{
  "n_layer": 14,
  "d_model": 384,
  "n_experts": 48,
  "experts_per_token": 4,
  "d_expert": 112,
  "d_shared_expert": 0,
  "activation": "gelu",
  "moe_layers": [1, 3, 5, 7, 9, 11, 13],
  "router_score": "softmax",
  "normalize_top_k": false,
  "routed_scale": 3.46,
  "balance_loss": 0.0141,
  "balance_bias": false,
  "router_bias": true,
  "init_std_router": 0.0253,
  "lr_router": 0.000594,
  "n_head": 3,
  "n_kv_head": 3,
  "head_dim": 128,
  "vocab_size": 8249,
  "norm": "layernorm",
  "norm_place": "pre",
  "norm_eps": 1e-05,
  "positions": "rope",
  "rope_base": 38800.0,
  "rope_fraction": 1.0,
  "qk_norm": true,
  "attn_scale": 0.0884,
  "tie_embeddings": true,
  "parallel_block": false,
  "init": "normal",
  "init_std_qkv": 0.0334,
  "init_std_o": 0.0,
  "init_std_up": 0.0334,
  "init_std_down": 0.0,
  "optimizer": "adamw",
  "lr": 0.00155,
  "beta1": 0.9,
  "beta2": 0.98,
  "weight_decay": 0.22,
  "lr_head": 0.01,
  "warmup_steps": 383,
  "schedule": "wsd",
  "decay_fraction": 0.649,
  "decay_shape": "exp",
  "final_lr_fraction": 0.0,
  "batch_tokens": 131072,
  "seq_len": 256,
  "doc_mask": true,
  "train_tokens": 431600000,
  "steps": 3293,
  "dataset": "wikipedia_en"
}
Below are experts of layer 7 (counted from 0) of a mixture-of-experts language model. Rows are named router (the router's row for the expert), up (a neuron's input weights, with its number) and show model dimensions 288-383. Each number is 50 + 12 x the weight over its row's rms, rounded and kept within 0 to 99.
Before each expert's rows: a language model's description of what the expert responds to; "comes after" lists some tokens at least twice as common just before its tokens as in all text. This comes from a sample of Wikipedia text that the model never trained on. Tokens count by the router's weight.

# expert 43
What it handles: Infobox field labels. Labels in infobox or taxobox lists before a colon, such as Area code, Website, Kingdom, Phylum, Location.
comes after: "-", "|", " •", "Personal", "See", " Preceded"
router:50 53 61 55 39 59 29 52 37 63 57 52 55 41 55 55 31 60 53 52 27 40 73 56 49 62 56 73 65 43 40 37 38 56 34 55 39 50 49 33 75 64 42 48 77 37 46 59 62 56 46 63 52 55 34 42 53 57 37 57 56 44 20 40 57 61 62 61 65 32 56 40 29 56 59 47 34 48 68 24 62 63 50 45 44 43 28 26 60 52 64 55 28 52 36 48
up70:56 53 39 43 62 68 55 49 44 40 68 48 29 43 51 47 50 71 49 54 60 60 66 42 47 59 46 43 24 49 47 32 49 48 55 55 47 42 53 48 66 54 53 31 49 53 23 75 59 55 47 33 67 45 35 48 45 47 50 40 48 36 52 54 74 21 47 52 60 47 45 39 36 78 61 53 42 55 32 57 43 63 53 48 27 64 54 41 48 42 53 65 39 48 54 62
up71:48 47 58 56 50 51 63 50 48 69 47 57 49 24 20 44 53 61 50 39 40 62 66 51 41 44 34 34 57 43 44 42 52 40 52 52 38 27 41 74 56 52 46 40 61 53 71 54 49 42 26 31 51 63 40 52 68 60 41 26 55 37 57 38 57 28 43 56 57 56 51 45 58 48 50 43 48 44 37 45 48 49 41 45 32 41 49 43 48 50 30 60 45 51 59 61
up72:40 28 47 57 75 23 51 65 61 49 61 57 46 42 73 50 56 25 46 33 56 51 52 47 45 45 46 55 61 65 58 64 62 39 63 40 54 63 62 43 58 48 54 58 45 39 41 48 58 47 53 39 52 37 38 25 54 52 37 37 40 63 59 48 63 24 58 43 69 54 60 48 54 50 48 43 75 42 41 36 24 57 56 64 45 56 40 63 39 57 50 41 34 55 57 48
up73:40 35 61 58 31 72 40 62 27 43 50 56 55 61 37 71 75 34 52 50 58 68 65 65 55 61 43 37 52 70 56 79 38 37 57 56 44 52 55 62 48 29 51 30 54 65 43 50 51 37 23 53 60 61 67 64 65 48 84 51 42 49 51 51 39 46 68 46 31 46 61 52 68 40 65 64 56 33 51 60 33 66 45 58 55 49 43 61 63 39 61 50 44 64 53 55
up74:49 37 50 45 67 67 46 44 41 36 44 70 52 50 46 32 45 85 47 56 58 60 51 28 45 21 47 36 48 46 69 40 68 54 49 62 55 62 61 62 45 40 43 35 36 61 58 48 52 47 62 41 44 72 57 46 49 43 59 48 36 35 42 39 41 37 59 60 46 44 47 46 63 46 52 42 20 45 36 63 43 69 38 55 43 59 58 43 48 56 12 32 41 35 34 47
up75:49 55 55 70 64 69 53 26 67 54 46 57 22 34 46 67 59 67 34 55 51 71 65 41 55 37 47 44 49 41 48 52 45 56 55 56 60 41 51 46 38 66 50 26 56 35 48 55 48 74 82 53 58 45 59 22 72 24 58 46 40 49 53 52 54 43 63 63 28 51 43 56 59 42 36 52 37 58 46 50 65 75 42 58 60 60 34 44 44 76 43 66 31 56 44 84
up76:33 38 55 71 59 53 44 63 47 53 41 31 26 67 63 50 47 56 46 35 45 51 46 57 63 72 37 47 35 74 50 32 43 60 47 56 40 39 32 43 40 26 67 27 38 41 56 57 40 46 33 53 68 53 32 32 45 53 75 66 31 46 59 48 56 54 62 68 64 49 35 56 53 44 56 56 56 52 47 62 58 52 60 63 51 64 49 54 42 75 70 46 66 49 42 39
up77:69 64 54 58 59 33 53 56 55 56 39 43 50 48 39 50 57 17 38 48 36 60 60 46 54 47 48 62 56 53 44 60 53 43 44 66 35 19 69 45 45 33 59 50 51 41 31 65 21 54 35 56 53 33 48 43 59 46 40 58 39 48 51 31 33 29 37 54 51 66 41 40 54 43 59 53 61 34 53 46 48 47 49 62 37 58 37 45 43 39 57 43 26 63 52 49
up78:54 56 41 69 35 40 54 52 54 51 31 53 64 33 39 40 45 42 38 42 51 75 52 55 68 64 50 50 45 52 46 45 59 32 42 44 38 52 63 45 49 52 53 31 52 67 50 49 50 50 60 48 43 47 61 36 72 61 44 49 44 34 48 43 65 54 85 54 50 44 28 41 55 45 53 41 43 88 41 69 49 46 81 53 42 38 27 26 53 73 66 27 24 61 67 49
up79:40 51 44 60 47 40 50 59 39 48 53 53 52 38 42 34 61 47 57 53 46 51 56 67 61 58 41 49 82 40 66 44 44 52 53 28 65 57 51 55 71 36 49 60 36 46 46 47 51 39 50 45 35 31 29 42 49 60 72 32 47 51 49 44 48 59 61 59 45 66 44 80 56 27 71 52 28 28 56 73 45 37 32 54 51 55 39 36 27 46 30 62 42 67 48 47
up80:48 38 49 62 43 57 53 72 40 50 58 66 42 49 36 44 54 60 50 74 37 56 81 63 63 34 39 32 63 56 38 42 70 40 55 66 51 23 41 50 43 51 65 43 49 40 60 69 29 47 48 57 27 74 51 60 43 37 80 48 51 32 54 70 58 55 46 42 48 56 41 63 78 33 70 57 40 48 44 33 54 40 36 29 61 44 44 54 56 68 43 42 43 47 52 58
up81:64 64 62 67 60 56 55 52 41 53 44 47 53 46 91 50 39 63 38 61 37 50 52 66 87 52 49 51 47 60 28 47 52 51 54 43 58 43 55 42 39 45 59 47 52 56 38 62 32 47 65 55 51 43 56 63 52 52 47 44 45 46 32 31 61 46 58 54 71 71 21 38 38 21 57 55 37 37 19 55 46 46 58 67 72 64 64 42 70 38 40 48 30 56 51 60
up82:53 27 57 56 34 41 35 67 32 73 32 43 37 44 55 61 54 54 41 40 49 60 55 44 69 65 48 48 65 36 47 40 56 57 38 35 42 31 45 49 27 55 38 30 35 63 57 33 63 61 45 49 66 60 45 40 44 46 79 57 60 31 45 49 47 36 65 58 25 53 53 77 66 33 73 57 60 63 38 50 45 37 47 64 56 75 29 51 40 52 48 48 44 63 43 66
up83:67 40 40 35 57 17 46 52 51 67 63 43 41 48 69 72 46 23 51 32 62 49 33 45 58 49 37 55 45 45 44 58 67 59 57 29 63 43 50 50 42 56 30 45 66 54 24 62 39 40 71 49 66 34 64 30 58 53 43 34 54 46 47 50 40 51 68 52 69 45 80 43 50 40 61 72 50 55 41 42 42 34 45 36 39 48 59 42 38 64 23 65 46 66 61 42
up84:47 57 29 42 49 45 58 62 48 69 40 52 37 23 59 25 49 35 56 42 57 69 65 74 46 59 26 59 48 40 41 38 39 57 64 59 65 51 53 45 73 56 51 65 52 62 60 42 55 40 52 40 52 44 33 40 47 54 64 32 49 48 45 47 56 48 66 31 66 51 38 40 60 34 60 49 48 51 51 55 60 72 50 42 65 50 40 62 43 52 60 51 42 51 52 33
up85:30 48 51 36 51 59 59 40 36 45 37 35 22 29 56 43 60 43 47 51 47 47 56 25 52 47 66 41 63 41 10 53 18 58 41 47 61 51 43 31 21 43 31 33 51 61 46 68 54 39 22 65 64 31 58 44 74 39 57 54 43 41 49 51 50 49 50 51 36 63 34 39 45 28 61 58 65 68 43 34 49 41 39 58 45 69 47 65 50 54 53 37 64 56 46 62
up86:44 65 48 44 58 44 53 48 57 29 78 49 54 56 70 78 67 48 37 48 58 44 58 52 55 49 56 52 64 59 58 46 51 40 58 48 32 49 45 38 40 47 54 45 47 53 21 57 38 57 35 49 60 64 61 51 30 28 41 69 45 70 44 49 69 37 38 37 37 53 54 60 62 53 48 67 40 55 54 60 35 36 41 18 68 69 52 55 50 55 57 48 23 54 70 46
up87:25 51 53 75 43 38 56 54 54 30 58 58 58 63 34 39 45 59 32 50 42 46 53 54 51 52 52 35 69 34 52 55 66 48 60 41 46 54 83 44 43 54 59 38 57 38 40 57 24 56 53 60 48 66 53 53 73 42 64 54 48 48 58 49 55 60 50 79 40 55 37 66 56 41 68 64 38 53 65 27 54 50 59 67 44 56 28 58 69 46 57 45 50 86 50 51
up88:37 61 62 66 55 65 55 50 39 65 52 43 17 47 52 86 72 60 59 49 43 58 70 45 78 61 39 42 50 53 59 53 48 54 58 50 45 32 51 22 34 46 41 49 53 32 60 62 44 57 54 34 63 48 49 38 64 39 47 23 59 53 55 73 45 55 42 52 60 42 48 49 37 82 54 53 67 45 40 45 55 50 35 47 51 73 56 58 56 87 41 37 52 62 54 55
up89:53 43 59 61 66 75 53 46 59 66 46 46 54 61 50 67 73 57 54 55 52 53 48 50 31 43 42 49 43 39 29 65 57 41 33 41 70 58 51 73 58 37 60 48 58 47 10 42 40 58 55 37 41 51 57 80 67 40 61 55 48 44 34 53 44 49 54 42 56 76 30 35 54 37 75 44 75 56 59 53 57 49 24 49 46 65 47 48 31 52 58 58 41 80 59 66
up90:47 47 37 53 49 33 52 49 33 57 67 36 62 69 42 33 66 30 63 55 60 71 43 57 39 50 61 47 55 58 58 38 64 39 51 49 70 43 53 23 41 55 46 32 35 72 53 47 56 55 42 46 54 49 51 52 58 55 29 28 54 42 49 45 51 41 62 36 62 49 63 45 40 61 76 40 46 76 55 51 58 62 38 75 32 43 77 36 39 43 56 45 27 22 59 38
up91:46 35 41 50 32 35 62 42 59 27 43 45 56 25 63 51 52 63 49 50 64 37 50 45 58 30 59 57 53 40 70 79 41 51 62 31 45 51 65 43 40 60 48 58 49 45 53 65 50 24 41 62 42 37 45 58 67 45 53 43 55 33 56 51 51 49 45 31 63 60 50 38 42 51 60 41 51 55 37 34 47 48 38 60 48 44 80 53 38 34 69 41 35 48 63 59

# expert 7
What it handles: Sentence-start pronouns, line breaks. Blank-line breaks and sentence-opening subjects such as He, It, The, they, plus the piece in after a capital (Pinoy, Pinball).
comes after: "\n", ".", "==", " that", " ==", "==="
router:68 50 56 43 90 60 42 45 48 55 44 57 57 60 41 58 44 41 56 17 46 46 60 34 33 41 48 43 53 67 60 50 61 46 53 57 62 59 56 53 57 61 37 52 56 52 47 27 36 73 45 45 40 44 63 44 68 42 48 57 43 41 52 31 48 41 49 39 35 53 61 52 51 46 51 45 57 39 62 56 57 56 58 32 54 48 47 51 36 41 29 41 34 63 39 44
up0:45 45 55 50 56 44 38 35 64 56 47 63 61 43 43 52 34 45 43 39 39 60 51 50 40 67 31 46 59 51 55 40 57 37 48 44 62 47 46 40 42 30 75 57 60 46 45 64 45 36 41 37 57 51 40 52 48 28 75 55 60 60 32 64 48 61 64 55 45 32 24 49 34 27 53 54 20 39 61 33 46 50 58 37 40 54 66 47 51 40 66 56 61 43 66 49
up1:53 52 52 61 55 23 58 44 62 46 70 36 29 47 59 35 59 61 52 55 50 42 34 22 53 40 58 37 59 40 52 51 41 50 72 62 43 46 54 56 43 59 49 60 45 45 56 68 46 44 36 60 48 63 44 36 50 53 63 49 69 30 62 66 68 44 45 53 58 39 45 49 53 59 67 43 44 56 36 47 58 47 59 60 49 51 19 48 47 57 47 55 51 53 64 49
up2:46 49 48 61 49 44 44 25 44 48 57 61 51 41 46 47 75 40 40 50 52 58 51 43 48 46 58 41 54 49 19 59 47 64 45 59 29 36 25 35 56 32 43 51 47 54 37 40 50 57 53 39 68 21 41 41 33 74 61 39 49 35 62 39 42 48 57 50 44 80 48 45 38 41 58 71 60 60 40 34 53 28 42 62 30 68 49 72 40 34 50 44 66 57 66 66
up3:61 56 69 47 60 69 38 33 30 54 70 44 45 63 58 33 72 49 50 52 52 46 58 51 27 34 65 58 56 55 56 56 42 32 56 34 46 36 45 50 49 43 37 56 62 51 41 55 39 55 50 45 62 47 53 56 44 36 69 46 48 40 57 30 59 50 52 50 64 41 36 47 47 66 59 61 66 52 60 53 51 64 37 44 47 40 40 56 37 38 28 44 64 48 51 40
up4:40 32 41 45 49 62 42 20 79 35 54 29 46 49 57 43 46 58 73 60 13 52 66 69 39 43 35 38 39 59 59 41 41 42 46 47 42 70 60 64 47 51 46 43 55 45 46 55 61 48 29 38 45 44 56 30 69 48 47 45 47 33 36 69 71 43 51 62 38 44 65 58 48 39 43 55 48 53 58 45 49 61 65 52 25 41 35 42 54 42 46 41 37 56 40 52
up5:41 51 44 69 26 49 38 51 61 37 40 51 53 51 53 35 55 45 53 55 46 47 52 52 67 53 39 38 68 40 21 53 34 60 34 43 37 50 63 51 53 62 42 48 55 52 66 63 62 36 33 39 45 56 59 59 69 85 48 52 34 57 48 53 56 49 54 42 57 76 38 34 72 38 65 49 55 41 27 49 40 36 65 48 42 60 64 57 68 54 58 52 55 53 66 74
up6:68 50 35 27 69 34 49 56 53 58 56 38 67 61 45 58 45 62 57 75 47 59 51 39 46 75 41 45 41 49 60 45 54 53 57 39 58 50 67 64 39 56 56 50 53 50 45 70 59 26 56 65 61 34 45 53 66 57 57 53 30 60 58 50 46 53 74 43 40 42 42 65 41 45 45 45 56 37 48 54 54 45 60 54 47 65 38 30 50 58 20 49 67 60 54 52
up7:51 46 66 50 53 44 44 57 33 83 38 49 34 37 53 54 55 57 42 43 61 48 50 49 71 50 58 51 61 78 55 64 44 51 65 37 42 40 66 52 47 49 51 70 55 55 35 34 59 75 46 26 51 47 63 26 56 82 44 36 59 57 25 58 66 42 40 37 64 62 51 28 59 41 69 48 51 60 51 43 37 53 19 39 39 59 47 62 67 68 56 36 32 33 71 38
up8:53 43 40 47 46 50 48 58 61 46 48 35 69 52 44 42 69 76 21 52 30 52 51 47 44 48 45 27 57 49 56 53 54 28 56 43 38 35 39 47 37 47 46 37 65 73 40 41 62 40 51 49 41 47 54 35 39 56 77 74 61 53 36 73 65 46 68 63 41 57 33 59 40 28 39 42 58 65 48 36 38 57 52 57 35 45 27 54 54 79 89 56 47 31 50 31
up9:56 74 62 57 64 58 52 52 46 40 58 50 51 39 54 46 47 42 31 47 63 56 61 53 73 43 47 40 30 40 47 56 51 74 37 39 53 43 54 58 59 56 68 62 70 60 42 88 49 37 46 55 51 46 42 67 40 34 51 43 54 63 52 47 38 54 66 34 59 43 60 47 55 25 41 50 67 54 53 56 29 46 31 56 38 36 38 52 39 51 47 46 36 53 57 55
up10:41 52 56 43 51 32 51 58 45 37 44 34 32 39 72 50 44 51 41 57 27 43 52 60 52 54 46 57 56 29 33 53 47 38 74 56 70 80 63 51 70 52 62 42 59 45 51 48 61 12 46 44 56 43 43 60 55 35 56 44 66 50 46 45 59 69 51 53 48 65 53 53 29 59 35 43 30 60 52 67 52 42 67 59 46 55 52 42 41 56 41 35 38 31 54 49
up11:70 60 56 40 31 37 57 56 58 52 26 45 27 45 51 44 33 45 66 54 41 51 58 42 39 68 55 50 65 43 39 55 38 81 41 40 54 52 60 61 62 36 37 57 38 38 40 70 54 40 65 47 40 64 50 69 64 43 52 44 47 45 41 52 54 62 66 59 63 60 50 62 48 51 73 45 51 56 48 51 73 38 40 50 35 54 27 34 57 47 44 38 32 54 54 51
up12:65 45 38 49 42 50 69 43 41 57 41 38 45 56 48 39 68 41 61 58 48 56 53 63 47 55 49 44 34 54 68 67 58 38 45 75 56 29 70 39 50 63 53 50 57 42 50 66 59 34 20 24 44 46 37 32 74 38 55 42 55 61 44 55 55 41 65 59 56 43 57 59 57 50 43 33 78 60 39 55 38 51 39 45 46 50 49 40 37 47 67 62 42 47 41 52
up13:33 42 50 52 49 41 48 21 68 63 51 43 37 20 40 55 75 78 78 52 55 49 49 39 40 47 51 47 51 49 53 46 35 54 57 30 48 47 53 47 52 17 46 38 38 36 37 39 51 51 43 30 45 47 60 53 72 34 47 24 70 43 51 67 59 38 52 34 43 37 58 63 34 66 57 48 56 45 54 79 57 56 49 50 33 58 47 54 37 55 55 56 56 58 49 41
up14:73 59 46 41 51 51 38 55 40 45 31 40 54 41 50 47 57 49 36 63 57 36 54 44 55 65 43 51 59 45 67 52 63 50 39 68 64 19 59 36 41 27 63 56 56 55 53 58 76 54 66 46 42 49 54 36 43 63 56 41 46 57 37 37 56 31 58 68 37 62 46 58 64 59 75 38 58 51 40 41 47 52 23 62 67 57 41 50 57 54 35 74 58 53 55 52
up15:52 50 45 61 36 58 64 50 62 60 50 42 61 40 51 55 42 54 73 55 47 57 53 27 66 54 36 37 54 63 36 75 57 48 54 33 45 52 57 67 57 34 51 39 50 35 56 86 38 42 39 32 51 48 36 59 67 52 50 44 46 49 62 64 42 36 70 43 73 43 33 53 45 32 51 51 35 47 40 55 53 52 38 62 53 70 68 51 51 42 61 49 40 56 34 51
up16:33 44 35 52 23 35 36 55 50 66 42 45 56 48 43 42 56 42 70 43 47 58 46 74 44 37 26 49 53 53 31 65 64 38 41 60 84 45 27 73 49 60 67 46 56 42 43 47 46 65 51 46 65 48 44 57 65 32 49 66 52 55 31 73 71 62 58 47 63 63 44 45 52 48 50 60 43 79 43 42 51 78 46 42 68 29 49 24 46 52 36 28 62 75 65 66
up17:24 58 54 37 50 64 58 42 66 23 60 52 63 39 59 39 43 47 57 41 34 81 67 44 48 43 31 25 30 40 52 58 67 51 40 57 54 45 43 62 61 38 72 52 61 51 46 32 54 27 58 32 42 38 50 53 48 38 52 23 45 37 39 51 42 50 61 60 53 57 46 68 45 53 52 64 81 63 27 47 55 49 55 39 17 51 59 56 51 40 55 49 47 61 48 58
up18:44 45 56 46 53 60 40 67 46 47 49 42 56 26 49 58 48 51 64 59 21 60 58 28 55 51 45 61 57 49 42 58 37 58 45 32 53 58 68 40 51 35 56 29 64 34 24 68 77 69 68 51 45 39 54 60 63 55 59 42 62 55 32 62 45 38 34 34 17 43 32 50 44 66 50 60 34 58 45 43 54 35 34 56 50 63 38 36 43 64 55 55 44 55 50 62
up19:50 50 52 48 45 42 57 57 50 78 50 57 43 36 51 55 68 52 55 66 51 38 52 49 60 37 35 52 60 46 52 45 38 64 58 53 51 52 57 43 35 61 54 19 41 53 46 53 46 43 46 46 38 65 42 44 49 71 52 38 36 64 62 63 44 57 31 51 61 21 47 63 74 72 89 52 65 48 51 21 58 35 42 47 66 59 45 66 45 75 45 57 62 56 65 42
up20:71 27 39 66 32 66 73 48 69 50 61 59 30 29 51 43 54 53 59 50 75 50 59 55 51 34 57 35 43 53 52 59 55 61 52 46 38 38 66 55 55 56 40 56 21 44 50 48 39 37 58 48 72 50 37 43 47 39 32 53 38 21 59 41 44 54 69 45 34 52 46 50 53 50 50 45 51 61 56 40 41 43 50 47 29 43 46 51 57 38 58 36 49 68 54 50
up21:72 50 63 37 69 77 56 52 47 49 57 61 56 08 61 66 68 34 46 73 44 63 58 48 49 39 49 40 47 51 21 66 33 43 43 39 54 49 53 44 41 38 70 32 44 49 46 59 29 26 58 66 56 53 64 64 33 38 46 23 42 55 44 68 41 33 52 60 54 44 47 53 46 35 48 43 43 49 49 34 59 56 52 70 50 66 56 45 31 82 42 50 54 64 45 60

# expert 10
What it handles: Mid-word syllables os/as. Middle syllables inside words and names such as os, as, us, re, as in closure, laser, Crushers, Fasoulas, plus name starts La, Los, Sa.
comes after: " ", " L", " P", " Ch", " Sh", " l"
router:66 68 40 47 48 59 69 36 31 55 69 52 28 48 46 66 62 25 62 51 51 41 45 41 53 37 54 32 67 41 35 36 53 40 72 34 59 60 64 39 66 63 47 45 41 75 40 24 54 56 63 61 73 33 41 54 50 48 51 55 45 52 56 43 43 32 53 29 36 44 67 42 47 63 65 78 46 46 55 35 27 54 54 23 50 47 53 65 54 45 62 51 55 54 58 48
up0:69 50 49 50 56 35 59 55 53 80 74 46 38 42 69 54 60 38 66 61 43 46 52 56 43 47 45 56 47 68 50 53 46 38 56 55 42 29 50 54 64 55 41 33 68 50 57 51 56 52 36 43 72 54 41 39 49 34 57 55 60 41 47 43 56 50 41 72 44 57 38 50 38 38 55 38 41 51 33 38 64 56 45 69 36 59 52 41 18 53 71 72 52 29 30 57
up1:56 44 57 49 43 46 37 72 46 35 49 66 52 40 45 54 58 44 58 74 56 40 42 42 66 53 55 62 60 43 55 39 50 64 50 64 50 45 46 67 75 39 44 54 34 52 77 54 33 41 62 63 63 71 27 48 62 91 40 34 44 27 51 51 60 63 55 36 50 64 40 60 36 38 44 43 49 45 40 39 45 46 21 45 61 65 58 50 34 46 45 43 72 92 31 60
up2:47 44 38 61 57 36 39 46 53 44 49 47 57 63 34 68 38 67 48 66 34 74 59 54 53 57 35 39 66 57 44 35 62 58 34 67 44 34 53 53 70 53 55 60 35 22 47 70 34 60 49 46 38 52 62 27 57 42 38 38 41 48 47 25 58 53 61 53 50 45 46 30 42 50 38 55 36 55 30 65 75 42 41 56 40 56 22 60 35 40 37 53 46 62 50 85
up3:68 55 77 52 50 51 52 49 55 45 38 46 58 64 33 53 59 37 32 55 32 57 55 63 64 54 46 48 49 41 50 70 35 47 51 31 32 29 43 53 37 59 53 52 51 49 41 57 42 63 63 56 56 52 36 80 66 43 53 57 42 50 25 55 57 40 63 51 59 53 48 51 39 44 55 54 57 79 56 49 42 39 52 43 57 33 48 22 82 42 56 31 61 66 39 54
up4:60 56 41 46 45 41 56 55 53 42 66 42 36 63 58 37 48 35 45 53 41 92 59 58 35 38 35 59 56 65 66 56 41 30 51 55 54 35 45 60 55 62 64 37 58 62 36 54 50 52 44 61 22 53 40 24 64 21 28 36 39 41 35 54 45 36 54 58 36 45 29 59 63 51 67 39 50 75 60 38 33 65 43 52 41 46 32 53 54 47 55 38 41 39 48 69
up5:48 58 26 57 52 48 51 75 42 51 71 47 49 41 29 42 63 35 49 69 42 40 41 60 84 50 56 24 52 60 30 61 41 32 56 59 58 45 61 48 52 37 39 58 50 46 78 38 40 51 33 51 54 66 45 50 58 41 61 45 52 32 46 61 63 31 55 35 60 58 48 42 57 55 53 31 45 40 45 39 59 79 41 56 53 49 22 77 50 54 67 60 38 49 69 48
up6:35 56 51 37 53 33 45 42 50 39 56 50 47 41 50 39 32 59 38 72 58 65 48 48 49 46 40 49 33 71 49 44 38 25 45 48 44 58 50 61 71 53 66 59 32 39 47 55 63 51 55 56 30 34 52 43 69 48 37 63 55 49 66 76 68 49 47 34 50 46 42 30 43 52 45 58 60 34 63 58 64 61 41 50 28 43 71 64 50 53 53 55 67 54 33 47
up7:34 57 50 48 55 42 41 61 74 49 57 43 58 65 53 52 57 54 52 44 28 63 68 54 51 48 38 47 61 63 33 47 36 55 22 59 39 46 39 52 45 33 51 37 51 72 63 51 55 48 38 53 45 57 48 35 56 38 44 59 47 52 39 46 46 44 39 51 57 33 29 48 51 29 32 54 50 46 31 54 55 52 51 49 28 56 48 51 50 31 62 51 41 65 55 44
up8:65 48 53 46 43 51 69 49 61 66 33 42 55 37 56 54 45 40 56 37 64 63 44 57 62 57 51 48 74 45 31 60 43 55 61 44 61 36 52 66 36 43 70 49 53 42 41 47 26 43 56 54 39 38 51 64 59 51 42 26 31 34 54 23 46 65 63 48 38 52 52 59 72 37 80 53 44 42 56 39 45 11 42 72 57 75 67 36 60 46 61 43 56 46 61 53
up9:54 48 42 43 50 62 64 45 69 45 36 58 44 56 52 37 68 79 49 57 52 54 58 47 37 27 47 50 47 36 60 40 43 48 38 51 54 28 48 34 43 25 66 33 31 49 62 50 47 53 46 31 36 61 65 25 32 40 70 32 56 63 33 56 48 42 36 45 59 50 24 52 62 68 61 61 68 70 63 48 65 46 61 54 32 75 29 35 32 55 25 34 68 39 36 48
up10:36 52 81 37 65 66 61 46 56 39 63 40 47 58 38 36 59 53 28 57 37 60 46 73 50 38 53 53 52 58 66 55 46 58 49 37 53 32 40 24 49 20 69 33 40 35 48 71 53 48 45 55 55 49 63 58 28 56 41 66 51 58 53 44 51 63 35 67 67 57 49 35 48 37 27 46 45 45 19 38 42 53 77 45 55 49 58 51 55 38 45 53 57 51 58 41
up11:48 24 63 48 34 38 77 41 50 42 34 46 54 59 58 61 58 66 39 37 43 45 53 73 55 36 68 39 58 27 69 50 62 55 68 54 62 66 63 67 44 53 57 42 57 84 84 40 52 45 55 54 64 57 58 63 57 55 30 67 41 50 48 39 37 56 71 53 47 66 60 68 71 37 48 69 60 54 56 45 57 28 48 51 60 50 58 33 50 61 50 44 47 41 46 57
up12:36 31 66 36 42 62 55 47 54 57 47 35 54 46 44 47 73 46 40 38 33 73 59 65 32 61 35 49 61 67 29 62 47 55 43 47 76 56 36 33 39 41 49 18 61 57 36 50 23 63 42 48 72 61 68 46 44 32 51 47 63 61 67 43 59 38 42 68 43 73 46 39 60 52 48 40 51 61 52 50 52 42 31 53 40 54 58 33 40 48 43 55 30 48 49 59
up13:49 63 59 53 71 32 60 32 34 58 50 57 56 43 61 65 53 67 34 58 59 42 57 49 48 50 62 71 60 69 38 45 53 52 61 43 55 49 36 64 68 20 45 61 57 41 37 57 39 54 22 52 35 48 45 44 35 41 70 52 49 48 37 38 34 40 51 33 59 48 38 75 46 42 73 77 46 45 63 49 51 55 43 49 54 65 63 48 59 54 33 47 43 52 42 50
up14:60 55 57 37 81 81 40 75 47 39 52 47 40 51 47 62 53 47 28 44 46 63 51 36 43 47 28 48 42 25 61 46 53 57 51 59 47 50 57 49 58 44 40 42 40 41 45 32 47 43 46 46 54 54 53 24 53 64 36 42 47 43 33 41 58 49 48 33 36 46 53 47 39 44 60 65 52 61 56 48 53 24 62 59 62 50 65 34 42 31 57 55 50 60 47 47
up15:57 49 54 57 62 37 60 45 49 58 61 37 48 45 58 30 52 54 32 33 52 57 57 57 52 58 34 33 54 88 46 66 66 43 22 32 49 64 46 60 47 44 58 31 27 56 64 66 50 39 43 47 47 49 71 64 52 41 56 44 48 74 51 36 45 80 69 70 59 57 61 41 63 28 62 55 30 77 52 62 44 33 46 54 39 41 48 44 51 49 46 50 36 65 53 58
up16:38 33 22 60 28 47 62 38 59 45 53 47 63 39 51 46 46 64 59 67 57 57 61 57 50 70 48 42 40 61 48 57 37 38 63 37 56 52 64 42 51 41 62 61 42 53 37 58 54 32 55 40 22 48 58 36 59 62 46 45 55 43 41 39 62 52 35 39 56 24 56 50 39 62 74 31 59 67 61 55 62 22 49 49 16 40 40 57 54 45 52 84 28 62 53 67
up17:45 45 51 34 50 41 60 65 48 71 24 45 48 49 45 72 63 39 65 59 54 33 37 63 64 49 49 44 57 45 44 66 36 68 31 40 41 63 35 49 49 54 58 44 54 49 61 54 35 43 35 42 51 36 64 38 66 59 66 38 43 47 51 19 57 44 51 33 68 77 48 52 63 49 65 58 55 20 48 29 60 31 47 60 61 63 34 52 30 80 59 41 42 44 56 55
up18:42 46 33 41 42 42 36 64 50 53 41 30 26 28 46 53 50 40 41 53 32 48 53 43 35 27 14 61 50 40 27 63 47 61 43 65 54 53 65 55 56 63 53 37 34 44 61 52 32 65 51 60 52 47 53 32 73 39 29 56 53 44 40 56 47 51 53 50 54 54 52 48 58 65 63 49 61 54 65 50 53 47 29 52 74 30 45 55 58 62 40 50 30 54 59 66
up19:23 46 71 51 38 32 45 41 56 28 43 61 27 55 42 41 52 64 72 42 56 64 52 63 54 49 60 47 41 44 45 55 53 56 51 54 68 47 48 52 60 57 45 41 41 48 17 48 58 33 70 41 29 49 51 42 68 40 37 59 56 62 60 41 58 57 47 53 48 38 54 39 43 50 46 28 66 63 37 70 41 32 61 46 48 33 44 39 40 52 38 55 48 61 41 55
up20:52 45 44 67 42 57 61 49 56 47 28 60 53 47 41 57 32 70 72 44 44 67 56 40 75 75 37 56 40 51 48 39 50 46 42 40 47 43 73 59 39 34 58 42 27 35 52 36 52 39 47 56 32 69 53 37 46 48 48 64 40 43 38 45 52 54 41 62 71 78 62 41 74 37 57 60 47 64 56 45 49 35 69 52 49 40 39 59 56 58 34 29 45 63 35 63
up21:50 55 60 38 62 55 64 52 43 45 53 53 44 46 56 62 68 46 58 51 48 54 75 52 39 45 57 48 51 45 48 27 71 55 54 57 57 45 51 41 43 64 52 65 37 65 47 67 52 74 41 40 49 42 51 51 43 57 48 44 33 59 44 28 53 48 37 40 38 53 55 57 60 20 60 64 75 71 36 56 49 44 32 63 46 63 56 59 37 46 35 39 48 52 40 84